From a checkpoint of a small mixture-of-experts model trained on Wikipedia: width 128.
Below are experts of layer 9 (counted from 0) of a mixture-of-experts language model. Rows are named router (the router's row for the expert), gate (a neuron's input weights, with its number), up (a neuron's input weights, with its number) and show model dimensions 0-127. Each number is 200 + 20 x the weight over its row's rms, rounded and kept within 0 to 999.
After each expert's rows: "comes after" lists some tokens at least twice as common just before its tokens as in all text. This comes from a sample of Wikipedia text that the model never trained on. Tokens count by the router's weight.

# expert 10
router,199,183,198,214,210,204,181,164,192,181,215,211,213,215,207,200,161,220,216,198,194,187,209,178,204,231,208,170,168,219,150,190,179,184,168,167,210,197,184,196,201,238,233,186,191,176,221,202,214,173,194,188,190,202,222,208,196,191,189,211,207,198,250,205,186,185,172,175,165,202,194,192,214,215,221,232,176,217,197,213,197,171,240,199,211,215,181,221,186,175,186,223,185,202,160,193,210,179,179,184,239,201,200,206,189,203,205,196,189,180,182,191,217,209,194,193,188,211,172,181,165,217,173,203,251,159,217,163
gate0,193,196,228,208,192,170,213,200,202,209,200,194,174,179,209,218,203,216,205,176,185,155,181,242,224,171,190,205,178,198,166,172,188,180,193,172,204,195,208,192,197,222,210,185,218,166,223,171,217,231,227,234,226,184,199,213,203,203,218,221,234,121,202,195,191,189,199,216,196,207,167,182,195,215,207,199,205,198,203,221,186,167,222,169,192,233,198,195,187,195,181,198,190,207,231,207,201,157,196,195,163,245,207,179,205,203,207,213,172,199,179,224,206,198,194,211,203,171,207,214,175,218,170,169,199,181,215,205
up0,208,175,186,189,197,198,196,208,192,206,230,211,181,189,180,193,225,185,243,245,203,198,186,201,241,197,202,196,196,216,185,161,238,195,222,224,220,154,201,186,233,199,190,205,239,180,176,234,168,196,174,220,192,223,231,207,202,204,173,181,223,198,181,197,186,189,194,211,180,171,211,193,239,241,179,187,208,208,207,196,207,185,204,171,193,203,221,197,185,226,180,126,187,195,219,191,173,205,187,182,226,203,173,174,195,210,224,194,192,175,169,206,214,231,199,200,212,220,195,189,215,196,198,176,203,199,206,215
gate1,208,212,189,204,205,201,203,188,219,194,174,146,172,212,196,223,218,202,232,160,169,218,200,209,211,218,186,188,203,233,238,175,191,192,182,185,194,207,214,209,201,202,223,178,152,214,248,191,171,205,193,203,154,209,212,197,213,183,214,212,181,200,241,216,203,201,206,176,163,216,178,201,219,204,231,204,173,170,178,200,190,238,191,192,177,213,192,177,172,237,203,197,178,162,228,192,189,181,195,213,219,184,191,222,185,203,203,181,183,189,143,196,198,190,226,187,215,185,208,219,200,211,192,168,186,185,212,205
up1,236,188,217,207,178,145,204,223,228,224,213,216,206,176,164,206,205,212,217,170,210,234,187,215,191,215,223,223,171,185,191,204,206,232,240,179,197,191,207,186,221,196,234,211,185,237,190,172,204,237,185,204,199,220,174,230,212,217,157,173,193,196,205,180,192,182,226,190,187,207,202,197,204,191,196,234,222,205,210,199,211,187,192,194,203,231,198,215,209,236,197,200,207,197,188,215,199,163,203,194,166,200,205,194,208,243,218,164,220,208,231,187,157,172,170,200,213,181,209,203,192,173,184,192,215,213,170,221
gate2,257,188,230,213,170,198,232,189,169,195,173,190,221,211,204,186,192,192,207,182,209,208,195,243,208,206,207,205,220,192,160,168,160,176,212,214,181,202,166,198,200,188,181,206,199,236,218,176,170,218,194,194,198,212,154,196,205,231,194,193,189,181,165,192,189,208,204,200,182,210,200,183,220,206,152,200,192,208,174,188,192,175,213,189,182,222,205,232,206,185,233,195,226,207,191,185,177,183,169,224,241,189,169,218,201,224,208,180,174,211,195,164,204,195,191,203,221,200,217,201,161,224,167,215,200,203,191,183
up2,247,212,175,204,213,185,240,157,162,171,214,172,223,180,204,169,175,205,210,187,191,198,215,206,219,232,236,214,220,181,191,187,215,206,228,224,181,209,247,182,197,168,222,194,167,213,211,158,174,202,207,197,219,205,170,211,190,202,230,175,206,205,176,187,227,200,172,178,186,208,193,163,200,190,185,203,188,218,186,190,217,183,160,227,177,204,207,183,204,172,168,222,225,205,213,161,213,209,182,205,223,191,224,204,206,205,213,179,184,202,176,188,213,208,191,166,198,184,196,176,206,209,193,210,186,173,201,201
gate3,155,178,224,155,167,209,215,191,167,209,242,196,237,183,176,191,233,215,213,192,197,212,216,187,189,198,188,198,208,208,205,171,184,191,204,217,214,242,239,176,236,194,176,182,193,216,198,201,219,225,195,202,228,236,184,198,221,208,199,197,173,205,224,200,207,204,184,172,203,195,175,184,221,198,224,210,222,173,207,214,179,187,224,167,238,196,213,186,201,216,215,218,210,211,210,212,217,195,186,210,216,210,175,223,210,193,200,217,199,199,190,193,203,181,181,198,236,200,190,216,215,224,187,218,174,245,160,252
up3,221,173,198,188,221,189,192,196,176,188,198,203,237,182,169,191,204,172,212,227,194,199,202,189,168,212,165,163,220,194,173,166,180,171,231,213,236,238,176,194,193,224,171,188,158,191,201,238,195,188,181,230,236,154,225,179,205,230,219,195,174,197,233,169,197,206,213,188,193,201,176,188,199,185,169,176,195,179,168,208,178,191,209,209,206,200,191,207,203,216,184,205,184,198,179,192,165,226,168,182,209,182,208,205,207,206,199,185,173,194,196,210,200,166,196,185,186,194,194,171,208,214,213,176,181,235,175,199
comes after: " the", " a", " The", " his", "'s", " their"

# expert 14
router,204,212,200,183,204,193,218,175,206,222,228,192,204,211,190,166,202,211,221,195,203,193,183,200,207,216,199,225,210,224,208,196,220,193,201,208,218,233,192,240,193,185,188,219,214,174,211,213,171,202,204,248,187,181,168,181,176,229,186,196,201,198,184,216,243,196,182,196,191,158,205,182,176,220,187,177,171,206,214,179,220,195,233,229,195,185,163,190,207,226,200,212,212,180,173,179,173,244,226,214,193,200,203,251,165,167,220,237,177,219,179,208,209,203,196,169,171,185,223,195,226,205,233,196,169,210,212,197
gate0,206,211,194,198,217,217,197,197,195,189,217,205,171,185,175,192,181,186,200,237,168,203,182,206,191,187,207,211,222,229,188,152,202,185,160,209,200,197,191,168,223,198,189,222,186,193,206,177,197,193,150,214,232,200,202,213,220,243,178,225,225,214,198,212,194,169,222,179,184,210,203,227,166,194,201,184,247,202,202,211,195,199,190,205,177,182,184,226,234,216,190,199,207,210,203,185,197,191,221,170,215,195,241,209,168,173,197,196,181,188,211,137,226,159,194,211,204,197,175,210,199,229,195,161,198,236,202,207
up0,208,197,200,193,178,198,177,187,212,234,220,251,162,139,181,199,214,188,177,217,191,173,187,178,192,202,219,168,193,222,216,181,205,214,181,227,174,196,191,222,213,224,207,195,186,186,192,213,205,173,189,216,224,215,192,220,216,189,192,227,214,213,200,223,212,185,242,161,190,222,208,194,181,179,213,201,174,218,196,210,189,227,232,186,212,249,175,197,205,233,208,174,180,174,176,210,188,215,211,210,198,229,225,220,166,173,226,198,215,214,204,210,199,224,174,233,200,202,222,209,201,222,179,177,185,186,191,174
gate1,229,178,182,200,229,200,187,207,230,194,184,203,213,177,214,210,202,242,192,174,187,168,199,196,220,186,216,207,214,175,202,215,172,195,234,227,219,187,226,221,206,200,184,223,140,184,171,182,191,178,226,238,193,220,203,220,205,235,162,211,163,160,191,184,227,206,202,185,174,225,209,203,204,214,180,210,202,179,220,182,201,177,241,178,178,196,222,199,191,220,188,209,215,162,208,210,211,205,237,177,218,206,210,194,186,182,227,198,185,217,166,166,216,205,221,186,199,208,213,183,200,217,184,213,238,196,199,210
up1,231,203,206,201,186,181,222,214,216,215,215,207,197,172,174,183,204,179,182,213,211,221,179,208,183,217,215,189,190,194,173,211,221,163,200,174,229,179,203,218,196,190,202,219,189,204,156,182,204,198,186,185,187,201,187,196,174,197,236,169,218,182,253,214,161,223,228,191,169,200,169,150,201,181,193,198,191,177,198,177,204,189,209,227,176,170,204,228,173,227,198,195,202,191,182,195,177,180,169,214,207,237,198,197,201,211,222,163,202,158,204,161,217,219,215,223,208,170,228,190,219,189,190,218,185,221,223,200
gate2,186,191,195,210,204,240,201,188,224,180,220,199,186,184,180,199,180,201,171,205,201,217,197,221,191,176,242,209,233,227,177,219,202,182,188,198,187,220,198,224,176,217,218,215,165,191,207,190,185,203,208,205,201,211,199,187,190,152,191,227,200,184,212,202,191,199,181,212,193,219,162,240,197,209,185,218,177,217,215,168,206,222,214,224,210,192,214,178,178,147,175,202,192,165,193,173,191,172,205,176,212,205,186,228,238,186,209,195,186,201,164,173,147,221,189,201,189,210,190,179,208,199,152,188,233,166,195,177
up2,217,175,183,191,187,229,184,215,191,217,211,177,232,188,173,224,244,166,180,223,203,213,194,201,195,211,189,209,207,191,222,190,223,193,190,191,202,178,182,201,206,176,179,204,221,203,180,215,211,216,216,183,194,186,195,182,163,179,240,205,225,196,201,170,234,223,221,248,148,219,183,199,166,204,209,163,204,199,207,221,195,196,240,166,200,212,192,237,208,199,204,203,210,156,192,223,224,185,193,161,167,177,226,205,210,175,173,180,221,212,190,202,197,209,197,204,181,193,187,220,203,180,160,197,209,218,176,208
gate3,249,154,183,173,216,208,183,205,183,197,219,218,222,213,189,185,183,180,192,167,210,183,193,202,195,223,212,199,209,204,203,214,206,142,214,195,197,224,234,169,216,194,176,207,179,175,191,216,198,195,207,191,191,218,187,189,207,157,210,182,198,173,168,200,223,215,180,183,176,176,219,197,215,209,195,171,216,160,179,209,218,204,212,211,221,238,182,240,167,193,206,226,206,224,206,190,203,189,186,203,190,179,200,185,191,233,180,186,211,181,192,166,210,159,181,208,227,182,217,203,231,217,176,159,205,226,184,200
up3,195,181,215,223,178,181,220,198,147,201,195,185,232,181,231,204,200,190,187,205,233,180,187,200,188,182,223,201,202,192,177,207,195,197,172,185,215,178,202,195,203,205,165,186,186,182,207,188,240,178,207,175,165,217,174,173,179,235,204,225,203,219,200,194,198,205,182,167,180,194,197,210,216,194,213,183,165,177,170,234,221,169,218,231,216,218,223,209,215,162,214,191,208,202,179,220,198,177,183,223,209,213,187,187,197,189,205,201,222,219,179,175,235,214,176,188,245,188,241,171,223,209,181,224,176,231,210,181
comes after: " in", " for", " of", " In", " a", " to"

# expert 5
router,179,182,183,220,191,187,230,202,220,176,182,197,210,223,229,182,207,193,199,216,188,172,183,215,219,226,232,211,176,231,143,236,204,183,213,155,206,207,202,223,166,230,237,193,201,201,221,192,209,218,214,202,188,185,197,203,230,195,217,170,212,186,186,214,187,161,181,193,200,194,244,173,218,181,195,245,198,195,196,200,177,228,217,229,214,234,162,188,221,204,204,206,204,191,191,204,225,220,207,216,189,187,195,201,214,225,211,223,219,194,213,221,190,205,176,187,193,207,188,189,195,229,192,213,184,243,237,230
gate0,194,216,194,192,211,179,190,211,207,208,198,183,168,228,175,226,207,238,216,195,151,180,206,170,182,199,236,163,179,206,187,189,179,180,209,184,201,216,183,186,196,245,185,163,192,183,204,165,187,160,164,214,204,190,205,195,204,205,170,235,192,177,200,200,193,189,231,201,206,192,184,191,167,227,240,192,188,192,224,198,219,212,194,177,205,241,222,179,218,189,230,196,183,215,200,171,224,195,197,187,152,207,207,195,196,189,220,216,221,189,187,208,202,204,183,192,201,182,185,178,222,223,195,186,226,147,194,172
up0,234,233,197,214,184,183,199,183,188,234,235,211,176,203,183,225,213,216,204,204,201,198,176,179,199,229,233,200,223,249,199,215,211,189,199,173,210,246,230,198,182,224,179,207,213,170,206,219,197,208,192,201,209,241,182,204,230,147,192,201,229,226,167,222,182,195,225,188,180,168,179,217,178,206,203,169,166,183,186,198,207,209,192,229,201,209,209,186,226,176,181,203,193,193,190,194,217,198,175,194,191,197,214,207,224,223,192,168,228,209,225,227,203,213,201,241,204,186,173,194,211,192,181,230,200,217,224,222
gate1,226,230,221,224,178,229,191,205,169,174,218,200,179,183,209,213,212,179,176,199,135,181,203,200,222,184,179,197,163,173,194,216,205,140,227,177,205,209,171,219,210,191,202,195,208,208,221,203,203,178,207,188,239,188,215,189,218,177,209,228,206,211,194,186,201,181,216,199,208,234,198,192,187,183,207,198,219,170,235,199,231,244,234,226,209,220,215,219,202,176,175,216,210,198,190,190,204,211,228,197,165,210,184,202,191,196,208,201,219,197,220,216,213,224,201,203,163,217,208,215,198,172,200,199,216,216,165,159
up1,200,206,200,228,168,241,198,190,169,217,200,187,220,184,196,245,220,179,155,196,185,185,215,221,216,184,214,198,182,187,194,176,209,198,201,190,206,173,193,183,199,218,155,214,200,207,224,197,207,221,161,210,208,183,205,217,224,167,215,198,222,199,201,203,178,206,216,204,175,192,204,196,188,178,191,232,223,181,185,228,204,188,190,232,214,179,171,206,192,200,170,204,203,187,183,208,173,203,227,211,236,262,216,194,207,164,200,183,219,225,197,204,195,235,185,206,197,243,230,202,183,225,214,166,195,211,188,156
gate2,224,198,192,192,175,202,240,200,194,208,207,202,210,209,195,207,208,173,223,188,233,224,211,198,192,201,211,177,196,195,216,166,185,174,207,189,208,236,214,220,191,180,198,172,196,192,201,157,198,190,211,186,167,214,203,185,142,156,172,237,199,205,213,201,187,201,220,210,208,208,188,218,186,200,165,168,196,168,183,216,196,219,233,220,196,179,191,205,216,203,200,205,235,152,203,200,209,184,212,236,181,241,208,228,203,155,178,197,176,196,182,187,181,235,172,204,205,189,209,194,188,197,152,193,177,168,192,188
up2,202,201,209,171,199,214,165,185,202,219,236,174,181,171,225,188,202,213,184,216,194,190,229,225,228,190,193,191,211,162,190,199,213,200,188,201,201,193,191,179,187,220,245,158,190,203,221,216,199,190,194,225,194,203,219,230,207,176,227,221,202,214,140,212,193,194,183,213,190,202,218,199,200,174,182,167,198,188,250,206,205,212,185,180,184,217,197,195,211,219,176,182,220,194,191,237,213,197,152,238,204,197,207,217,234,190,226,215,203,237,206,229,225,218,189,189,162,170,204,172,213,210,177,184,200,187,230,195
gate3,206,199,202,199,175,221,200,174,160,205,219,192,229,203,194,181,220,190,212,234,175,206,161,183,252,208,191,208,224,228,217,181,176,210,167,211,177,201,221,236,214,177,213,176,220,192,180,201,169,217,207,177,192,200,198,214,214,200,189,225,168,187,224,238,221,183,188,184,220,253,195,189,192,195,188,190,218,173,181,215,189,223,208,212,218,249,215,192,150,190,214,212,203,219,168,193,210,216,189,207,194,209,193,201,208,223,228,183,230,197,217,205,219,230,237,205,190,222,212,182,212,196,196,229,229,206,202,183
up3,234,196,187,178,207,201,219,211,224,200,205,197,210,176,172,182,194,194,203,210,191,229,210,213,199,191,203,167,196,171,214,255,198,207,211,204,224,180,215,217,218,228,193,212,172,204,173,249,179,189,203,213,194,209,177,199,196,223,211,204,155,221,198,206,182,234,166,229,199,165,250,234,205,178,198,207,187,198,179,222,191,184,236,214,168,199,221,219,205,237,221,203,221,204,181,253,209,195,204,234,198,202,229,197,206,202,219,195,173,177,200,215,191,206,230,206,186,196,195,207,200,205,182,175,254,195,197,211
comes after: " of", " in", " the", " to", " for", " with"

# expert 3
router,183,207,208,186,189,191,197,205,194,212,147,182,201,211,189,190,179,208,182,223,228,189,165,209,189,175,211,176,195,210,251,163,178,219,199,172,188,183,190,176,242,209,174,252,215,206,203,190,199,216,212,193,182,193,222,196,174,218,209,213,175,182,214,154,204,192,220,186,233,190,184,186,213,239,205,234,214,201,184,211,196,195,171,202,190,239,168,181,208,197,191,159,218,208,183,164,212,186,173,181,183,212,198,199,192,226,183,186,195,233,180,184,172,178,186,214,215,223,206,179,185,204,203,196,235,186,180,184
gate0,198,189,198,210,209,190,198,184,191,223,194,184,204,190,187,246,177,203,176,209,172,209,182,207,199,202,217,200,161,208,218,185,195,204,171,196,221,199,221,183,154,156,168,201,227,193,192,192,188,191,223,180,226,182,196,179,185,195,227,226,202,183,171,209,232,227,194,191,213,158,189,218,179,207,218,201,156,164,180,199,205,163,182,205,163,207,195,154,203,181,219,157,215,238,179,201,237,204,174,212,225,195,189,197,214,219,218,176,215,215,224,203,189,241,194,218,163,197,213,199,177,207,192,198,213,201,213,202
up0,209,234,204,210,212,231,217,214,188,168,198,206,144,252,225,176,214,199,185,245,212,205,198,200,188,201,210,189,223,164,182,203,200,178,187,195,210,176,209,210,184,209,215,188,203,222,166,184,218,247,173,207,192,233,200,250,215,176,221,217,204,204,185,178,239,217,185,194,187,210,201,195,207,189,194,225,192,192,192,238,195,205,233,211,182,206,217,194,218,192,169,197,188,196,197,190,202,192,173,203,205,242,196,222,224,152,190,177,215,213,175,202,158,188,190,220,177,203,220,203,182,164,208,202,200,214,196,189
gate1,187,212,198,216,172,249,197,219,186,230,199,185,188,189,197,256,191,211,201,212,204,223,169,192,199,208,242,215,188,201,216,194,201,180,214,169,200,221,188,206,227,181,176,192,183,214,226,173,203,212,208,215,182,195,179,214,215,243,187,204,221,207,208,187,218,225,172,177,215,173,212,194,153,178,211,191,174,171,181,239,202,166,199,221,224,163,200,187,185,174,173,192,210,227,214,223,203,209,198,184,219,161,208,194,207,207,187,196,178,189,179,207,184,166,172,221,212,193,215,209,191,255,174,204,188,193,203,198
up1,187,199,222,198,176,214,192,227,191,211,205,193,220,213,159,210,193,206,227,237,216,220,190,210,214,232,201,219,169,184,188,176,195,225,200,158,213,159,203,183,236,203,178,174,207,236,191,207,228,202,215,216,200,190,191,165,226,204,211,190,214,197,201,193,198,223,156,198,188,198,171,210,188,212,213,160,217,186,190,248,195,205,203,172,171,190,166,180,216,208,209,181,196,173,232,180,204,209,202,189,218,221,188,193,227,172,214,206,188,201,199,232,251,183,229,192,209,226,244,193,189,199,231,210,194,210,175,205
gate2,211,208,205,198,205,201,192,177,210,209,173,216,207,200,190,220,207,153,224,195,163,167,216,201,187,221,211,203,211,262,181,202,244,205,244,213,205,210,179,238,188,195,189,198,220,185,181,196,201,195,202,208,192,226,227,209,192,199,196,195,190,214,183,181,195,215,194,166,163,178,225,181,176,178,204,210,209,189,217,190,197,177,182,251,224,205,144,179,177,199,206,199,238,191,203,215,220,195,208,213,197,158,198,209,187,182,203,196,191,205,221,177,213,188,219,210,239,205,174,202,221,158,223,171,213,193,166,199
up2,203,177,172,193,200,176,162,198,230,213,197,157,204,194,214,204,206,234,221,203,191,207,186,188,152,184,222,192,219,208,201,199,209,234,223,210,240,208,173,214,178,209,191,216,206,188,194,190,193,211,193,214,189,222,228,241,180,211,183,164,194,213,215,186,185,222,230,178,165,208,226,190,197,215,195,199,173,210,186,182,206,164,194,232,205,200,199,192,216,251,176,201,210,213,209,211,228,154,229,186,199,182,202,207,170,198,178,242,201,198,174,161,190,226,226,193,187,196,165,230,211,189,191,192,209,192,188,228
gate3,190,211,193,163,187,189,175,207,198,229,184,200,157,171,195,192,219,184,197,212,199,200,176,191,237,174,170,176,194,194,194,197,193,198,206,178,178,229,231,202,236,178,221,237,216,182,177,232,219,201,197,199,196,249,188,179,204,239,210,233,177,196,227,202,224,207,241,210,223,190,208,242,201,214,201,218,198,175,226,199,195,190,167,215,235,209,216,201,192,184,195,185,210,191,204,164,199,192,236,177,237,187,190,220,225,188,202,212,210,199,219,220,221,186,196,197,214,205,200,205,204,196,163,191,161,164,172,206
up3,186,187,205,216,183,204,191,241,221,176,156,211,164,187,210,192,201,225,196,170,211,190,177,212,205,206,168,165,157,216,192,186,196,210,216,180,208,253,220,170,220,203,181,228,180,198,198,240,209,227,185,216,243,213,201,195,206,226,170,236,203,169,224,181,221,187,216,205,207,195,169,227,226,181,203,245,200,227,201,217,204,201,190,204,199,231,229,201,219,159,195,210,219,203,208,195,174,197,208,197,221,181,195,224,211,197,210,193,224,208,168,182,202,176,176,213,195,191,187,190,208,216,218,168,181,183,208,206
comes after: "-", " |", "\n", "|", " 0", " •"

# expert 7
router,203,175,220,195,221,222,218,188,210,211,213,216,171,187,215,196,178,232,179,232,172,185,189,211,207,193,226,221,172,190,191,179,169,196,172,222,188,193,163,174,247,214,206,214,206,186,246,189,214,169,182,203,217,187,234,229,197,214,207,181,164,191,201,180,166,223,188,189,189,223,182,201,162,225,191,237,214,220,190,182,176,152,218,198,196,215,207,215,171,203,195,200,171,214,183,176,213,173,184,190,171,216,203,187,216,181,193,219,168,233,212,200,189,195,186,193,192,222,185,247,182,202,185,180,202,196,200,183
gate0,219,188,192,217,189,202,215,213,211,183,197,198,192,204,212,174,185,228,199,205,151,154,209,211,202,173,197,192,227,191,224,178,219,179,225,223,200,190,198,196,201,221,223,179,209,211,192,153,187,210,177,216,237,189,163,202,210,211,215,196,217,229,228,203,181,214,194,205,159,207,193,172,204,168,155,197,190,221,200,218,197,199,212,186,210,209,230,255,211,229,222,181,227,188,206,197,207,208,206,213,190,187,228,207,187,186,178,214,167,191,240,182,205,199,197,192,201,189,204,225,201,192,164,204,205,167,229,137
up0,191,192,197,170,197,226,213,199,226,221,215,185,173,201,180,171,189,207,220,205,166,194,185,216,207,177,209,197,241,203,187,203,185,172,190,195,190,175,217,198,221,218,190,195,240,190,213,183,201,208,198,209,198,193,219,196,214,219,244,179,202,206,190,200,238,193,191,236,201,214,198,209,211,213,172,184,210,190,216,176,206,173,182,208,226,214,181,202,188,195,202,222,155,243,207,193,210,205,240,209,126,174,224,226,207,189,150,207,190,174,201,203,242,222,217,227,231,175,199,220,215,219,205,217,207,201,185,173
gate1,241,219,207,253,192,203,154,222,197,213,239,212,188,192,220,211,173,199,202,217,185,209,211,194,198,189,231,225,176,191,204,190,158,169,222,207,183,182,237,205,190,208,160,194,188,200,198,206,179,199,220,210,183,205,172,213,184,205,230,185,203,197,180,176,167,210,206,178,223,165,205,204,173,196,224,175,201,214,201,209,199,160,226,207,160,182,212,194,197,208,211,188,194,188,241,209,173,167,201,178,232,234,183,199,176,198,231,208,178,228,222,200,198,197,201,177,200,225,216,174,192,190,176,195,182,220,226,219
up1,223,199,188,196,211,226,186,232,252,205,224,204,181,199,226,224,227,200,197,235,198,199,169,227,181,208,203,179,184,202,173,203,175,159,154,131,216,192,227,208,193,209,210,198,152,193,224,197,228,188,206,229,211,235,176,186,193,225,189,183,205,215,201,164,209,200,157,183,207,203,192,194,217,197,190,187,196,196,189,168,182,163,194,201,219,221,197,179,195,199,192,192,213,213,200,204,203,184,195,214,173,176,206,213,209,178,238,221,219,212,214,171,218,188,197,196,210,206,177,207,182,208,180,240,174,212,202,209
gate2,184,209,224,177,218,174,230,204,200,200,213,199,172,214,206,193,230,234,217,208,193,165,178,190,193,201,190,190,217,199,167,158,197,181,216,178,200,165,186,213,177,214,181,188,207,187,185,208,193,176,207,241,208,241,195,181,173,245,228,200,193,198,176,157,183,187,184,222,203,177,202,208,173,182,197,200,215,192,226,195,194,186,191,195,224,215,212,237,227,191,220,202,198,207,211,197,187,209,233,219,179,198,182,168,177,186,209,206,236,217,203,162,183,167,174,191,199,187,194,239,202,177,162,199,246,207,199,224
up2,213,183,194,205,214,182,201,174,175,180,198,183,193,201,184,163,206,216,198,209,228,180,190,195,189,206,206,169,205,216,192,190,199,187,158,220,247,218,203,215,216,164,188,221,189,156,184,209,194,199,237,226,192,233,202,168,192,178,203,208,226,216,205,184,168,195,186,210,229,186,189,180,184,161,214,162,237,225,199,188,204,185,208,180,178,228,208,256,215,178,199,225,196,233,189,198,188,200,206,198,159,201,197,161,199,195,222,194,207,232,185,191,191,215,232,231,200,209,200,236,233,190,192,198,196,227,201,187
gate3,182,185,220,207,192,197,227,196,221,200,192,198,238,190,197,242,205,194,183,236,193,210,199,189,243,190,218,224,167,215,174,195,231,202,186,188,210,177,199,195,174,191,179,170,175,206,175,185,207,183,157,200,182,216,144,171,198,221,209,188,214,200,168,223,168,184,203,200,218,220,210,181,196,197,197,194,230,190,177,196,215,161,207,192,201,197,154,187,182,199,183,208,205,252,183,201,227,187,216,200,225,189,216,221,218,170,190,188,196,203,168,198,182,199,196,165,207,210,210,176,215,226,201,228,210,232,160,191
up3,204,179,199,225,203,225,207,235,194,211,189,214,209,198,169,202,172,221,197,227,226,198,217,209,201,187,200,199,179,212,185,176,150,186,190,162,207,192,189,188,181,227,175,198,175,202,184,153,199,165,150,199,221,217,175,205,192,203,215,187,185,192,198,218,168,199,145,196,218,204,199,195,196,166,226,205,207,213,245,201,234,191,223,144,225,220,196,191,203,193,195,181,205,227,182,211,244,218,202,209,189,202,191,232,178,219,217,191,206,198,188,182,216,236,192,209,204,182,183,226,218,211,184,189,218,191,175,215
comes after: " the", " P", " C", " c", "C", "P"

# expert 12
router,181,217,218,221,191,183,187,195,213,243,180,176,191,217,224,192,194,189,259,175,208,186,187,212,222,238,217,193,242,171,210,193,181,202,179,181,182,212,187,183,184,189,199,212,212,171,218,213,196,171,208,210,165,223,199,180,193,183,195,216,225,207,222,199,176,208,209,241,209,225,219,176,193,211,224,180,207,203,199,176,219,173,187,189,180,254,193,222,195,187,207,182,228,219,181,231,213,199,201,189,202,143,185,184,212,196,176,200,189,210,217,212,191,158,192,173,246,208,190,176,200,187,193,214,227,202,198,201
gate0,204,207,202,208,185,220,161,221,186,229,179,206,209,213,221,207,212,175,209,213,174,211,189,185,234,206,156,205,214,201,191,191,165,186,191,203,201,203,216,199,232,184,204,242,214,197,189,210,154,180,209,193,185,240,154,188,175,192,185,217,213,223,227,169,201,197,206,182,196,206,169,159,174,172,191,205,230,191,188,186,173,163,168,195,208,194,212,200,182,212,189,204,205,172,220,204,203,189,193,201,190,201,213,202,238,226,226,178,252,206,186,210,216,207,235,177,229,197,214,208,190,190,175,225,231,164,210,188
up0,210,193,193,185,180,195,240,236,217,195,151,186,224,193,207,212,213,204,188,172,190,168,165,167,216,196,199,220,158,150,214,205,202,153,212,200,197,228,209,165,235,193,197,196,170,189,180,232,193,213,217,195,224,179,222,184,187,177,230,203,207,197,219,218,210,182,197,195,199,181,205,182,179,219,209,197,211,215,146,192,185,170,181,217,200,209,210,226,193,210,172,216,186,169,221,194,227,236,184,213,205,223,217,203,215,202,231,202,187,203,208,229,206,202,220,226,230,186,196,175,218,208,160,202,197,196,197,210
gate1,185,168,244,199,189,214,194,212,195,185,176,210,164,200,200,219,207,219,216,195,226,165,173,229,223,209,196,216,233,208,238,182,213,170,179,188,201,213,199,206,202,181,172,191,158,188,194,205,200,247,213,234,160,206,181,217,179,223,191,209,185,197,205,197,229,195,201,182,173,183,218,205,201,223,225,183,170,191,217,223,193,179,183,249,180,200,234,174,215,181,199,201,205,180,156,162,217,200,198,210,208,203,186,197,214,187,198,243,177,191,212,205,188,202,194,153,185,205,199,183,211,197,182,218,171,172,201,206
up1,201,190,208,168,171,206,214,201,222,232,160,234,214,210,230,205,169,208,188,206,211,195,224,190,229,189,200,189,228,164,209,177,205,226,210,188,222,209,240,170,178,149,184,192,214,206,183,221,185,180,195,203,185,187,173,199,180,189,216,213,196,230,196,182,208,178,175,159,206,201,205,189,211,232,185,182,180,189,187,224,223,198,221,223,227,170,204,190,220,215,209,190,239,158,177,190,202,204,219,235,212,174,202,221,228,181,216,180,192,187,203,218,164,208,223,167,207,186,192,186,196,194,187,231,208,166,210,218
gate2,169,208,190,189,181,197,234,219,233,196,223,214,173,197,215,221,206,209,186,229,219,202,205,211,199,193,211,204,186,163,155,206,192,204,212,187,202,193,232,201,196,214,216,187,236,197,181,197,187,212,206,187,177,225,177,203,218,193,190,196,189,214,173,181,195,202,171,215,209,210,204,216,191,199,196,200,206,158,184,202,225,195,224,197,198,200,234,178,237,212,182,186,191,201,196,177,228,156,176,189,169,190,178,246,221,172,159,212,210,219,212,199,200,223,227,161,224,140,208,227,199,192,231,166,228,196,178,217
up2,176,205,185,191,192,190,233,235,241,203,205,188,192,201,225,223,211,181,192,232,197,139,200,223,172,188,207,230,180,164,173,209,191,193,206,195,188,207,213,181,227,207,211,202,191,171,184,205,161,194,203,193,206,214,191,187,201,185,185,215,215,191,179,175,200,196,182,203,231,156,206,214,214,212,218,191,212,165,186,191,204,165,206,211,184,218,210,188,219,214,214,214,190,172,176,146,191,203,186,211,199,204,222,194,237,202,187,204,208,233,248,208,191,218,235,187,204,170,202,202,226,194,216,166,236,196,175,234
gate3,181,205,195,235,212,227,216,218,202,217,182,201,187,189,186,208,225,235,228,165,187,243,218,175,244,218,198,183,160,193,213,225,193,195,191,198,197,168,183,168,199,174,182,171,194,184,208,183,196,192,239,222,172,192,213,189,216,170,195,186,177,178,168,215,228,167,192,184,218,169,201,189,195,193,170,199,184,190,204,233,210,200,218,223,185,201,221,169,211,213,204,173,190,195,194,227,182,234,172,180,184,209,214,197,197,186,212,236,182,202,197,167,180,176,176,217,219,170,187,202,217,193,222,173,176,177,179,189
up3,164,198,216,247,195,246,198,212,216,205,175,197,193,185,203,221,231,194,244,159,173,211,216,185,208,228,213,174,197,207,189,189,191,250,176,179,209,185,220,170,182,190,183,189,221,231,226,191,197,206,223,204,177,195,185,192,208,181,261,194,207,170,188,191,254,194,229,193,201,220,209,207,225,179,179,197,214,192,220,220,192,189,192,232,176,185,213,231,207,211,184,180,211,189,208,217,179,207,194,178,176,209,222,192,189,215,203,209,220,201,189,160,199,172,181,200,213,192,208,200,215,190,231,210,222,210,207,172
comes after: "\n", " |", "|", " ", " =", "==="